config = dict(
    num_hidden_layers=10,
    hidden_size=448,
    n_experts=8,
    experts_per_token=1,
    d_expert=480,
    d_shared_expert=0,
    hidden_act='squared_relu',
    moe_layers=[3, 4, 5, 6, 7, 8, 9],
    router_score='sigmoid',
    normalize_top_k=False,
    routed_scale=1.0,
    balance_loss=0.00782,
    balance_bias=False,
    scale_expert_input=True,
    init_std_router=0.0261,
    lr_router=0.000291,
    vocab_size=16384,
    norm='rmsnorm',
    norm_eps=1e-05,
    tie_word_embeddings=True,
    optimizer='muon',
    learning_rate=0.00961,
    beta1=0.93,
    batch_tokens=[32768, 65536, 98304],
    max_seq_len=1024,
    train_tokens=377100000,
    max_steps=6536,
    dataset='wikipedia_en',
)
Below are experts of layer 7 (counted from 0) of a mixture-of-experts language model. Rows are named router (the router's row for the expert), up (a neuron's input weights, with its number) and show model dimensions 128-191. Each number is 500 + 40 x the weight over its row's rms, rounded and kept within 0 to 999. Numbers have three digits each.
After each expert's rows: "mostly gets" lists some tokens that are sent to it at least half of the time. This comes from a sample of Wikipedia text that the model never trained on.

# expert 1
router:511540416513510482479484540514433460528447548499541444519494537485407496534558521463511451518506567532482545500535531542469481507502527501512465475489554485495462428560493546480459454489407485
up6:447526502490548503517435522494504473475486527505498476544571595464542475490502518569505488509448528500437517471475552518447469476483466444484455536551513510523528473463535479471464502482475508
up7:535468431490496467452557475508573436481599454534540551490431515483470418502602523538493517476466492512465542548442494503565449537489517483497542449433509506528418538435518531485517515513441483
up8:428484460502497522526488504483416521526607502529499504494559485497531477414548548445622508558546557519444483510507519460533454496550463505434525603490528512507507472492494488379505513461450536
up9:514559456462407497575552522495492544517395473483590539494553527454491542536518545426549455529495472516559541501518486508492464537515600436436521452434496490502478464558475543553594403520397527
up10:525549557499435494494513496460488534514520461481532529515447439517533539449505426484572440527556494540525472536508513498531446424528527530496445426562517509478439520520479491493504518538459508
up11:553513423463534450435475512448505442533553521448487453574492580491459522536499441544497521548509472523559469545509514536547431531521477475481452523481495495531553473459538530517498430496457458
up12:489497424473471531465512489510492475440559439490443446456487526445543527554508568546572446508470486585506486465592473530473524519552516498613514431473531475427548515521552536569455513538472424
up13:524496512448490475512506522485452507507547530454527524443501487501477471506550536535510471513571498507501442483451413522524492493475544474514488455511462502500528556461461515447471518518521521
up14:465512417529494514489496543470519466471513497452471493532517532535461525440509540486618554523533525433484547542486489491460486571460483405526535525425483460538547476493516518445526593488486513
up15:456484562562475524556511546503523516506527517512547507442456490433426538478481518533490497492458491616497502458498500479473562524587464477483484526534470544490490444471432503581543559406523419
up16:489497510483549476529495421525460531506574495484535520439408517539517456501473505494490498501486542517530484498497507458521476483481475458490503504504450479591481477584509588507536499613453454
up17:529530496500509431519529522528459623459543516448534444456488583517496438508497538508518530473463484431445500555505461489533506549459502500505455507501446530489481495489582498535469452582468575
up18:496458482542473557463445516499565575563527490539494434611483505500508526478511499495444450443463517490595492538499499480444541473463487455536508479506414505441580397483542509472446504546462569
up19:522498513508492515559507475528516492571484444490452593537446497496524446495526549509495523497491465514524499485542462535502528574446526537495478541479480467505447510480547505474538472512442502
up20:494529481541544561502510423526547543454457490502489556515542502608460491487521575479569485554479518558521499526508501495534509503525446531473511525495512508552520497494487520469494495482545534
up21:466438444417529431484562495517514472488498541520491514506468464518561540482533511445526536499556530526484463476491500496535448502488496458431457554500528572525521530562490573484517538482476564
up22:415518490477519540539431545512520512521503569377467508485549533495494523475544506523520564494488473462503530483471467459453475482499509466538541495526454440483543514467570539556536494435499519
up23:510556543526486500524493568503459565427500469469552451426521461494456500548521505500565448513517497559525528547503508463530531449523581463530540481528489532469459431544451453513503486474486513
up24:422474488512551500571479482475495519437542519489521456515500500524450528524520481409436501467484485472508491500533469530489415453489591443508534458500536477550577481561463459473482524470512505
up25:435551523476514542536397546463499528515482474469481537564428460538452537535525462513497481448560508553518458494495450538491454519540447510512477536440452498448490452500490474553426514531512470
up26:496569529472488471524491424514471428564473481456451539553475556506494495462501501467447525567544540521561517441424556470456487466470574443461537455466496475512555484532521501494491507498459520
up27:487487482536557483516443472436517478492474432476509521497542475445516520381496594541515490496447512508463520491484470504537481488475461493467491467505496442488498496550461496478645478526477464
up28:514593488488435483519543503486523445468542453580427493525394441520386509552483548493569539467555547497534486494492580474513503483492523516515513486545554518566471497543483493490459446499478561
up29:520482457496491465542501571468468537491511481558479610504470499474509522497494492509520409478488569451529511465467607559472553520553498531475493548434492512515499490547474506540485457481449527
up30:411460515484494621501441496496581545457422543507490500477558535523539499501491490516443541544534482527501529466409516547466501441469535523516499541474466529580497450459465519455442564493446485
up31:449491450456589500550469479516489509467470540460530507405490535458438524493500541508405513568530525536535564498554443504430468533505472434562464533518558415470510551478530494456452535470433472
up32:483503560536518488435498538541478490489552496458430547519602475523507525514550548522462543546519508542512532507473510519440445550519488395495503565490497473527497544523530543535476418464454539
mostly gets: "50 ", "000 ", "30 ", "29 ", "00 ", "million "

# expert 0
router:428505450519505457486428580509495566549469523462532554513479535471471511473535488468557538534449491472505511523576523486562525486512542536444471483453465503499509550540584538485483426539536534
up38:481503466514465461484472503568473506498581463505551570480504514537473473473478506475514459537570423538463528544506452557397493547516535464571465516471535490467560450501473596503488563387477492
up39:492532456542443513479533547441509525551508522440437502485458509478451401467527562447493472567461460497539514504509511501529572462525520457461474503475464479539477511529559462552462461453463513
up40:468483555534417504504529503502490518565477532411502527539515526536484488486545480506560489551542543465531538562431458528489531489448525525477590502553485512431514495487483471519497471472506526
up41:389530561524480474551470440512571491501580521549477482537469420519531580515493469498505460563494542474494492459489477542485521461468546499482465480558474483496397465522508486446560512492473462
up42:499533431462453524491477484472463528455508483499535496491572429537566520527585516493476535489478534478547495550487478508474522508496504454486433484541476528493509494463476504494510554454436530
up43:505466492529485440447462481485441514458498510490497440480520523477524540577545457508522464513565536426506520485509472525510560451488487603435491514463503547426510550545536510457438479469486533
up44:505421488524465596507459528483494467440479479542493551547465491494439493469546481533572504513514500497473449430590487544463457496519427483482460564541501562480480505531543542507565521552433604
up45:460445510510476499508484497491467547493539493492414467462525479570461474539510405508454418544488464493562444478554502494532523517559559531468528481501436507445507467534529574511470461562467508
up46:537517494477520462549499468465490536490516479500537473481544496516485533485457557537491556471498538455551497494487461509593540568504583549453523541511510513472464475472462517427483485504493498
up47:530559467492523426479437550437464589560526445547506453496504537423455480493423447492494506530453516495423596546537466486507422515467529522483478539409534496481455515537442510507463421508491518
up48:471485472512394550469470479549484478518477436481465503461470456531436567521431513437447528510530433361463420490524528494470545510443526485435487538411504554572475406474606539482492560529543551
up49:511526519536516471489502495480510465535531547493496500513529514539494570458511559520509493527547514485510529511558483502462565503476501551496480456521507485423436484530520446438528499533489463
up50:391455489519433436501454496536528460498528510507524563532559534471532559494458489432485468548480496526446556475521542468481493489478444503528501480535510507438482533532542517506534471561503506
up51:510494514526538532420506499525437513508526444568476513458531486539502517607469497439473486470517426475475519556523433442431485486550522510516519408483460503478484532470497538427500494461499462
up52:530555430503499506504513530504554551527541506446559507445565499501538529474492519556546459479538471454522501467593485487522491544496489490529566462412481559453524471514539508428508509486447501
up53:431503424438411462487484568428447486498504576528495423531521504522459438534463493478522498438500537473498457499526505561540508551435514497475517536530530550541478525474457530469626485485536496
up54:506505534492472549541501509554425502404542491541468510569561486563507517543488532555428469546513508467507522494505521497484532470485518546536503495505502496520557500509546476556543576448489443
up55:533500435473488390432531521511482515494559428520599468522574506486483554516461439478561526492577479524539457504480486536509518469483523520458474470530490494523495474539498468488530515556478430
up56:517482467492468528513477504535565553445506520483522480541440492502524464558487473502493334496464493481451468533462509510471559577571564492545510554532571452496460457462499509554476437464511479
up57:499474532558466505489481517527519499547485475584491473476486535482462479500517529431415496516438512527501523487482474581486556490510526537506535498471620530512486498530504488511469563529517516
up58:509478481438496500480508434505444597443484485499537439480506517522448422434424460551482491479480452514469485578458535542572515476574474458432512544363541540428498492454507526527473462528481525
up59:507438541443501511404450443533495456462500546522491473469550459502538503445418434576476500543524524477493512531483537493537460525485445458484485541483595549500486518529457465464454507475591517
up60:437504546449502494414518428492533517501470475446483554538561524478448441483434441464468515504476521462487508597508542527512555500428536563481426488448452569543454476504570596581372580528464529
up61:461479488438461462607525432492500480462487511510422520465490440500522458472541483532534468529490574487483481430475468588423486512507539532458438528428559449505510569592483540519506566468415491
up62:576475530493506480508517491540478483461540534420532551502533498444485503500467509479521594543472572519464493546536514531414501508523491452445510546427586524423500499498476459529482452490569520
up63:606506551523506427457514458531508416447516494464503504504521533510467509530461506491546464486520486560483530510508510525512505505547498481508467527533503527558502455432524493477424544530469527
up64:483458507501528458546441526448515489571568500591516521527456465509439503499529458482435501464484495486496529485470498439468490481484551464528483531529525469483567471524516532514499522499527485
mostly gets: "South ", "born ", "In ", "New ", "San ", "="

# expert 2
router:529560532549496464496453539506466467531465523402502496546394578521503571478556451500525528539505553544544489515484484486491467470449552491435464482551546448498539527515525564466480509519519486
up6:550517477556544498632475474487450566444524541447511498481450521525499512483487494527523501497444549521464541533528550507570500487505483442572471436498525452492501503474385485495500431461527530
up7:522507508536438472530458474498500534562510451570520471597433554466449477476443483577448501453498511582480454500449494464489451508534577519542454567548440492594567484487461528469507553478516530
up8:410464502524474439444536419509503502521424462474546556488556481514505537538489484524547494507494547526477539461451438541524424459524464498524531490541511487502469506480554517476543437495508535
up9:458425467456503482529559449493510492587546522548479552497478469476469472454439532479532568491486540509468585436563516537455515536516429593570501494449422537548510520466500493550499498467517471
up10:470450492521475509538478510528526504546553501488524478549446487538485509451497585565467572517480569532432532519508455482518461519522490509444484503518485551481432515559527479565508450454540482
up11:561519452536445599500500515530508538461477490451528413529498472466527456485532522475480493451524486473448557438492458468444545447503626483566479478470420501465497410473502535520594474468462523
up12:431485541508529491419503465508509465427475530508489523508553525537491490512480464507541533443442549538427518521479524434533455514483509557539478541511474510480529493520558575590472519452456520
up13:505487483470505457463463530520503520448453505426519506521537507520535456524472465468513500491467494354469506533493480491549529510471502519493502459497545519520475521489468499455505477477432421
up14:493504484473445483520518475460444489506550485464454477520528501521515509531517469526551514516555542510561565482552453512524504508486504484532526488560466445421472483481479416498519531511490484
up15:484501576501476415570505525515529411490532532510498449513486548517466478496567547527542499530438489526465477501503506518531457456536526491471539441507541491501480537458500411537550446475508508
up16:516486526489443528515547529450475477419478529538485544482546590502498562547515461466509442415508531592491565454437536522510453468490480509491504464524511521508445528567573467469486516471539531
up17:529472531560474520489528486493479480481477544545512457494469418484430561559504498629445439537527502491470477525519456509463530443432492480500522502428513551517466422524502496459491499432492489
up18:426565456478536513452486515534522498528497490500498489507528488454569505453505491522499469466449446493416556472424525603546556539497538483490487458567521503444538526463506498441503518484533572
up19:483512488539479537517411499494541531488463528457517482534497478545453454498492506560467595542535493524463446538456463506486458482470415569491511449512456463549537495506461547507480492518426529
up20:492509552490453532460492565451492530504437537491549498482462455539379490514528466470470450559502409547441531559421500476522514482592551530520459566526440584557481440458462562496512502513540543
up21:519481511491457473555501567524555502533547500478545504480576511478492518528559462481454444496525503445448416521524525487581425458555526469538460523395472488505494476437477476549467465473465534
up22:560526468566499560525525503559566514471514481553565515569491424523545462525556476480476503397497516516531507584508479531448584447474498459461582426455493472565468540486415498461523426465519529
up23:497459505456529517504492537531460524484499471474466510543561501535489462466547493457471485468507421506586505364533526495533494507489539549466587455515488512536475499458527573491497452491429487
up24:474471541521524460502459474514476414541545560411524503489542471489515477514430520511507516497487510498475482452453530509545479495488539531484469507466439487472549497404570501478562502482474574
up25:511452490554521533491508508458570466435491488449521468526516513490506575479527538517502498479504519517511524510530493472508512502487512544530407500491516505528478526508478408541553494524470520
up26:506579499492495566496528502531498480518495522507478368508525505527430438492541547519440552477504566478486428483486546428549531608487453504468539419528462507410447468503494491470483451526499480
up27:569508422514536533470471528449525495497431495515570511439588548433516450528454478469493478465503536535491510452484466506414585468549489467544521471443499484504538513453417448522490473617547482
up28:468508501520515440467538582501536490522496540523509512491507499494531492536470522500509505481465511515430531564462461483528477479570577516444514493500511594513501526522488511545463520450510509
up29:559488467459519487560503461567448390568504438572518586537508450461506522473479526457473511472499450463404606450485495569465496568510496509604469502465530514495513554495475471468537478448461482
up30:502549469473511532456478486486477418466501474528534545462521473521426506478494488514434459422508520527432491405552501492502527437518468479479530524499517452470536567460569477468393524475510549
up31:486472544522455512481500477469428491457560507517419584496544468489496493486492446514470557433546496505470435478454509510538544542495456542496546479553479541480449521437500602491514504445494499
up32:472540480547431484497502491410497590534522608502442516551492530461485458507580472489469520498484492443475555520530539536465487558524474521495470501596531527452475527511430474542480453478548571
mostly gets: "Th", "An", "Qu", "Sh", "Br", "Mag"

# expert 4
router:552521443496442525521468541508559404506510493461472522490424453502433533521597458496518496561429518443452527505453523552479399580499475528441522470487542510500562546546529557494564430549511517
up38:496546452590414423441519533484545482466492512498538507584500488519475484497495517556500460441541462522494519504458528448505469491534472504414479531451496505533525489513475483488491471459471569
up39:502502557548515443555534534446499469467488508475497466431402513497455510439487526453504466461491425473501427537592545508479545585490488474475481482569511509439500551485480495452531416497512515
up40:490575509547443485536456455521461441495492546466496529468428461462541449416476558536496537516463459519537493554506487568491565461576438531480498552469428429501459486469498443506494495516481516
up41:498508489509485501569516489533496492491572542497515458527461506495482533415441451463504516505445487490508458514504436490441479500439502499459479515473460484474478489507485401482467516541492518
up42:548526469524526551520417429439575519518544468463545441483526502504468552449559439450507585467472385463463514472448483520533537460469486370502557522500447512507479498421486515558465401492550511
up43:467510498522447479471460456438467470476503460530551516495515479461521442493500597545534564422525520501483530483458551585510505533514487457498475456455544499438492494451488477424485519547515463
up44:540492468515474495577483473460536479484461556505485475489463495434530466441486494523477460551527455509509537495517480543460612504475511475488533476507504545462513504549507543493511495431507462
up45:431523534452473479575504446491567548469473502483449487418547554528489426563484457517473513514500416504561531536491528467501479513498530450489465489499571479497472551506482420491516426454474495
up46:438498510405525454429420490501579504435517530485500434451515437481510523496502481569502550551565473460426549544581574567441460549517447466445571499447494526517458527527467465415438463496516488
up47:520444542475522488554490465470538504495539487548492564492489497478501502485480504484476501505433484466464522460532539478449445571472489481486524537483448543518476540488502481559526431534530528
up48:482483567521521485581501434556475501515480538464556484536528513480475562560537494525416531462493528500528536470511469409544543556575517518455541419488551507505407535518549493478440440499496474
up49:484533480456511509437489511477526484527466498483451512559426508506499447477492490519440523564487497541546452486488471466459476539529479365434565521424486430461556469486508428529477485445514489
up50:493485506461457532448393566507536513518458487576465497533471540515492505481501480522487555550508511502511545537448510450409548481516479471462490501517404512500494530548417593539511504436481441
up51:528469490540531548454469500523503452508520477508533528477568375479512464528547462463485502502490494469534539529518518518507547435513563515533438550505524490569468514461460474470535480508532540
up52:511499375537485429477480564563506540509543497600450520536471528502448472496483491516529436486474510501535506461466495470515471531447501434442488471420447546490486477455473490485494518435528431
up53:494574545481470512487454521519484424525413499577525446481458482460457404555475467497455454504506499563459502474551577562471489453541540475567419497478491439501490508526539517494522482480477485
up54:478537538485484543478494486523454534478525484416553521588464475544511454505502507501482481522552517562498539463560520575463492587491464512466472537512578480529547469549533543471474424563526480
up55:484517559487467511454551527447545519456511523487503506477459466462527545500491485440617431538477555460473591411462490482489448504476500504527503520464472508482504524511518557541409585481462481
up56:539526569446554562498496418517511517546519555507514466488491443395503534419454532518550476504498581529489507516495489465486473562514447462420500458544475534454414561513474523524527480525545511
up57:524498562528487491553453536480511515511530466468506451515462513454507540483552585507545538462446448493510447447523491453533498457568524497560531498495439536497528555552486507500506474509549478
up58:511431470527495493473524486474513493495560526523515465539452443508468490427498469518495471531484565517509528544480525507453412473447474521553528456438479507462432487473556475493483488484451503
up59:500489485540451500526450546459474539560509496499564436504439478488404505441518495526477452466521483521600492515503530499478537557452442505483561527460523498509488517521529443501542513449549512
up60:455465524504501469451525495527563547466478511524542436504491538430520487484528500458480449517442502480378519482551467484486542564474511437520517473539461451502467453485493505458521513504391473
up61:502464519524511570549424494553499533613596462470510481438526507483498442461474448510446430539552467439474483519436513531494466553542554450526508530540479570451371465488579541506485480461511523
up62:513479441521453487534558495474472388507454449479494576494464429469533437547518479404502523392539448520529504513475455475453395441500512460497500539508444520482465489528553512507473477520501478
up63:492514556505464484521515553439438476481480585478421545463463580504513502508484421599563468434517509483558557530530475540498509563546451534564490437484446501508504540507528476511533528512505496
up64:547486459415601514454450512527500570494510521462495497555504465541580530450495568489488502447483486608500493500499468513472469485521498552494483474527539495473484440518524450553484533558495538
mostly gets: "such ", "some ", "these ", "many ", "because ", "like "

# expert 7
router:488519453445535475497453514489504450469511513488493516455530495582439522474491578549481496646441571466437497504543515498456517528530566497410493531514491501544542460452526483552543511547488557
up38:570546392482556508534586508508436538514454515440465544475494561451484511487497437509499458536538501524565452501514470484480482508452439570452473503559517529549435471558473554500559435520563494
up39:500487548502441505484454462502523470497428489512566468449510458599550509577430453487525473539473468501484453445594515459427471559484511526473450422498497534478501508428453486462531533458515468
up40:482494547510397410516485473496566453502446433491448516537519534473536520529598485477444466463444520471539454520517433455462492540409522486509517408553575477551430488494487525570441491553466465
up41:495529497533540567498524544478494533507477434527495525522520493515550395529437497538509476545477557484550408512538478489506492489449552517449478406516463522459487527496528470450523579620555496
up42:530473511485474545538460425417522545535461551552461526592514428539463479514515490581469522549482503512439486474517575422574443427469438557479504565472467444521526499507465477512474512521546495
up43:509439507542448465569518498522483472533514436511437438471458471417487533512494524514516478507482498521512540481485474536527521527491508547488609457405489493475479510515573425499514528498526475
up44:440520494527430509466494438511523444421524479500487461447505438495538495496486473546515527504572485556570464462482469520555472446518592469479534508541458491530532498557427582478493503546442459
up45:499479496495586516614571521555519479493473491495520536443486459486464565519503409486542519480530461506512459540500559467530477505476531475431516438409552525485563505525503488477490543471586491
up46:514440441551560504537549483464476465587489453525434446510507500557533456422491496482443488441469511519473516505495528453573477559525492478498535489516485434542443557500498484448488472551512394
up47:476553519520529538503498438545479492499553507554446502449549519481494527519456544555514575469534490500524532565501482547492500525443473457453497521509535472504441514526531541519500478497517533
up48:561533450551502456482589589503506508461536504474484444506499486522541531534467588469566492466527478411570437453573479544474449509473491480508488489579491506512565416516444403498534456448537502
up49:507410509557465509519568543537489536388539507481449476469580518482431491576524402514450449460510461505508442477442464492445526533501523436507441474476494566441493469464485423460464475482476491
up50:462528516535618539498503500498448477559603567511578473472483528487426578496491504471549533548442450483566477475516453615488386535502472476478464498488492496398469513500413531461548470475467481
up51:541494483468551476551525489447471499506484416472486485542460445472513546556480499481477549506471512530555452477493524530494491468522453495520518480495475521498467461497504513518547559506501524
up52:492566438566463538511440550503564550495464447488449487535530465507513506558567538494443498459497543546514541469537511519551500458498490538439485486482557543462501495531477543518576484483528493
up53:455409470478534504415463585515496498487422511462507477504481462491517505520498506527539423560494551476462524492636529487475555485534478462498493539417545446470526443482493521455503478454539536
up54:524479557499437529471531468437424483548565539479444525470526421523542512570542506504480531571491481606495487521463496480521495490441499505524526555507510474507493456494547478477490486459526543
up55:535487519438482534528403555499563457523493500504534467525549527529500517444475526451473513521500507565488432480533517543583546528521520461466480502536403581550507518490518458486540438525471455
up56:483465491490491446511461528561487400520462539515458577538383487518518493469479440445512534518486508508478472503594540478532507517522520515597479537520499474473475516548461416389522498475500519
up57:505506527464564521592416457494447509471477530555421480509465528477534479465469497545473482496443492456516471536498541505531506525455547450540609483472510502506466502512547486537476514533518597
up58:516533517522526460405500568526521514450543518467458501518525536497511542498434457494465540496498501507442575502468507544493441426518485548476513495532489521480465540444425461480508496436525541
up59:510480465533480540453441460449493507496557441438436461464498458533509365461488454556552548507506516420516461561552516559535496516464571462523543440524538477427506558490505531460492475542487482
up60:422540504582431524527410525539480463513452459471549547442508513476523522413514486520493496428468526463514513541479495478375537422504484447543529543494467499538536504473505477555488432493501527
up61:472464533512512475493496431507508521479511473475502550443502525533487511507559481470513456530408538594450495514565522469432524560506441500491469529534440490498446591477573491406449412561480468
up62:505377507509446483539459520530475451459458524509430511540531507451538484577559506499522472528464550478519534453549458531554491537495451492429480511508430507479467470491498562522460524432563460
up63:466526526490541539496541493422520444509568457382569501475478537454555447482527473588504463513545499553538509466519533498522566521438464437406530533462472490503519506455545497478537468551460552
up64:484487583532440525543468510559426611500459490555470434472522591488463542491487561545504500561432540465489504464529498492489499549514504503484489406503450547446501505473454460548513485484471501
mostly gets: "took ", "went ", "They ", "won ", "had ", "been "

# expert 5
router:490488503486461456562457560480560451479463543522495499545460481535521473525547501497499503510450522524477544535535582500519476577497608506477485453447461543488492522526524501575550458532473505
up0:511528453474455530511533497487480525543488518504466495537468495440506517390489498434468500517484490483484547537518513454490479468506556489442527539515529461475459445447478453522426534528520565
up1:539442564560493456509534449547496517489563487495451518471437534471522500506528566485481527473468462500442475461531525519478529459508505545532535464446458496482525517495527453498469424445493592
up2:541482490487484477490512492441477471526493491520556515488443523520505487472461588427455480476510478441464447499531556461511516411414462414477493490517549513485431492446533530510497456492479499
up3:504458542479495437552457547449516473486529517522471558491491487477514497519462505474565473493541393497542476473484474531508450506559450479465512517474551513503531428505472495521439493517493476
up4:534507523521533418501548555525461565523530477575501432496476460568614533463503482535489489532434491466462558477363481512506535515526517478563474515474487555518524514510506492491495491580473458
up5:521493495447617543509516535535487447534575481491496458520477559503487518428510412543524519516548492534545477513579477498480580505583492498553560439470516469539448517513451491462508520507489504
up6:454418433515531407504455483491479508473570434419504495461495458510435523532502422509498472509404466526505464597557547463476522481481533522483481531472564501506496516520561444511543464519511502
up7:442559578552491541537588536447544515495486522538489463453492515450506472522491409451472481518516473500456509431555578513584534539539484516515498537498494468519515514558501513509482496467480446
up8:464516516436564554506428570575529611418477428556517488492550533479516505502551452509454482555399450508531510512531467564504490548454482483486526488515513497507467471528516513550468493476460478
up9:503474456496467468493415418441499496466493511473580474469550517548495471565549514415497484536467488478502509525452489537470507641486471513439479476435476498444534465457463443459531494486546503
up10:457406485521533504509501442510568552465542490469435565498474485518497505495465475441349522520500520473477455485498519480504463531433545490486511492441552483471540531533525451457530486449394458
up11:494501466514525477502491523424503498448466471536463591494447508527500474514536493463475518456535490542539527536471429509482469481489497492504501458594441463438519540508495591514505478526499528
up12:495518507433472448478522437507514581518516480413432569553500521499491473514473450551496473509491451467492480518489480467569477533421502490483465452519527416569534456474519526543534495466538553
up13:495541479511501516478465466414533565482546581488512448520524462550447473445545538483557524484537567412437572474514528388495505447547512497538558460513475565493569528486446494445514484524441504
up14:453544486522505511482441527491546496491490506442513488402492511561546538465493503506462510520509481439516461487496529481484453494483489532556575526485548426505531474490457437566543523550494533
up15:499504558540471464513473584505479498515500423555462570535456535509519565529493509492520521542521458524394416471487388536563463479544535450552491515572561465518445471467516514452496486569526496
up16:481466477544537492501492530466427495500512518471478501440444462468562457468435357481534449503540507505459523461554520498516482536493459487527515528511466558513527532456486560464462525487503534
up17:467473457539468518554525485515556487523558466455495509467440534487537518532474480503482465523477474485517454527533473515448477491509567450491443548562483442468470504542482524480566514492482450
up18:522480484503486480542427573559424497485494538500515448575460501493582431497548433480490506496507559427459511521466503518447470497466463509533500509427521523534441485483514572505465493481506490
up19:488480605471447469456557442472493473501509538462525505544444507524544537505507498573508486478525404478511429475459511414534492550514520463476510578512573478535532473578491497556467510578485498
up20:508451534499508512499512500503469465549521578486459536550520460462467540527502654545543493492505553461507542499534527545582462571440533522518547481464466548553508436471527528460428514499494511
up21:494435461476533490525484450511527543600455479474509522436549473533480518451551553453604496552465481555526550563509544468490488460492495502497463463489482511537491524530465509514365461419469469
up22:568531519477469467534493471490543499532483505507518502453508505485514525554508520470545516531513404593523515477437580571430513497490533391527532488486450535527518502495581504453513523461483544
up23:497524471514439405416487491500405530499425475517510468521472542570533475495539476495502481473554462437479493548506528418457477570490515462467527557519484484508528457485477565533559499529485508
up24:586492513488540521496456506490478477484514500492522498489509486491549480538562518491444467495584511466541479454515515517487505502525451484545498500457528520527524517506474503443534464467461487
up25:501465532466514468505525508544511420509508482541440595485526492409532452508547487575480474447529501523474560557516619514521467568448479453450496466498498486503497473498499461450477521515508498
up26:509463507537447485543569436578481528477467438500475453547486548456452471540422555513510478500518503536516452477486535531531512509493546460430531471408497496537521526519449517540512467500455525
mostly gets: "|", "\n  ", "\n", ").", "However", ".\""

# expert 3
router:527520506518486561539436459471479502541420497521492508463510534553441545497541521522495535569441569443535499499498478524508493436511591538467514448502497515512535433473516484489516517496525481
up6:480477409538512477519447603493454516458477537507437453481505532535574466548520514554460529488496483489478486514430543455392563464464545484568512461508492561515492452499494438443571479516543492
up7:453483509432548523613502497449484416430529518489506520481506528546535545494529550529487479518484484555449522510479507460499462549529437535512486506458469487486499400571504489511576473420521525
up8:529490475427518524531507510492531457510565609600464509561491508509509549458498535512556497500506447425442518488555484432501497498427460508560513528463439531534457491461533494561527478462526525
up9:538485499505484517487539489552543494515513490492519488539495563526505590470510465523488546477518543476472473523526488527548394525479480490518567474509469448512502437433544540458489448497461409
up10:508516491485522492521537600469503471615495458496561510517551449515507597482475469479514433461495483460517572474464507474501588536464562475571502476494492592621509533525469544530484532554454469
up11:451451522479471495509504490481442432443523475494468555521525493511477527524497477491403506472528493514585491519456505510509481515537485498530464431531582539494604485508454527542516523533576477
up12:511525495503448408456465566482474508523556481497546544469518558495555533443430460509556447450481508603476488495445505497537468545423428443466591528514467553445474535457444571525516522503479487
up13:432481495566419504461487477450466536470521546518498532531536532494538533509480469491488485521554512467570479546515450522472475501515542480475469478521456488505445573506461489544513522555435521
up14:481527493482541451484514580482549440504461540491475486492441478517484512545572547552465487465519453463527546535502542450463547534543462498461527559424429495481550514578538489521501455490513531
up15:547514491464481501502417518511566425503494493614482505529504519474464510529555584509463485503508448544481520509462600507485506538476488536531516515538467489495524535401486509522477461429512469
up16:452499431542553488450504442515466494457453553472553525468490458518500518524425521524557513498525542497523485525491481447533514558445439452469462533516491548556516436525456473535516471472464521
up17:477539600526454404437549528461483477481516549460508434498467494494526514452492471525491588501492558512470492483432543506554526431601497579478503561471409436569501488552509560573541534493463550
up18:519523484579492514580560510581526479431453579503458453442491534517518510520472538440520549493505469544569510447482501537536504493519488457516477523497479390562482572543397420510478459492484508
up19:452487484472538551537471532517494531484448478460561480540532509530515512545526513496510506478558530514496441535474514515452477526471459489528467477443511440481523500496478592533484504429472519
up20:455502490526490469507502419503510530532505482577470479518517451456525542516470512547486449427497521493491512478492472476502555527458483493432524541512495465569573487525449553441605481528561472
up21:417572478491505532509417522456462516527523502446547506504495585499549504558488504511493600490480548521475454546485564469480501577506469424493554422515493554546505518517505505532505611537463529
up22:469476514492472410452467481521531491524497446501430560532467447444507522462477520474504542531501493475490526562448523484480477547415550465423501455520537485547523488451532614527523520439550526
up23:497519511500478517491492493504496475513488447433532514483500422552540544512477466468493506524483478527467525584455527485498471441549507548521570569498470445428516490487566453538609523487463449
up24:469435576508457488488447525442536508484526559454463520498471580538469498540556486516439472521544500538454555496471441474583481569483522429538523454526529415467554493481471561474543488528456482
up25:489552568497510485538489465530485498466520538582488495517539528516530524500451588426478487537483459550418466478545446527475489475497464440486524382532550546482417504498487524473463497461494489
up26:555492541450477526566553455484455518506535485459586554536494450497456502491523466497428498468467520536433534489483502533525525429520484450538486474534477464466519537447493463480514446543473465
up27:451537500465488455417519409509488490439518545492528539519567509485475495530492542525539587480548498467490466512523538426521489502488461564440482503496425514505517450484470581399467553552448515
up28:495547506504490555421518513451555508428498560495498453562520513529524485491488521522471510550539527410481461551412500528534479482433498500499495575601491485511455487488480492535487464516557457
up29:476523506490512478552520572452516514480469505512493524468479403519543566589449548474494477523540481517501470439476535511565526471459554493486494514577536493543526484523476528530480503490526454
up30:495550548508521542497482501487562462515428520396572523440548446531525518532513535357422493508498464478474448467558505563585421553453505483435497527556455494463507461555466462543536528532415472
up31:524521471454506473534483484495460491500495529501542549406545537547540474525458489524513557579469405533554573514449528537545416515394544498485504512431507503538482474489506488516488527539504522
up32:510514548472527552473505514487479469432590405486472534478444472491531565529443461464483546575481510511449556515503447512502457433457543521521570496402492486451435511594523465515447521476439450
mostly gets: "John ", "David ", "Robert ", "James ", "William ", "Michael "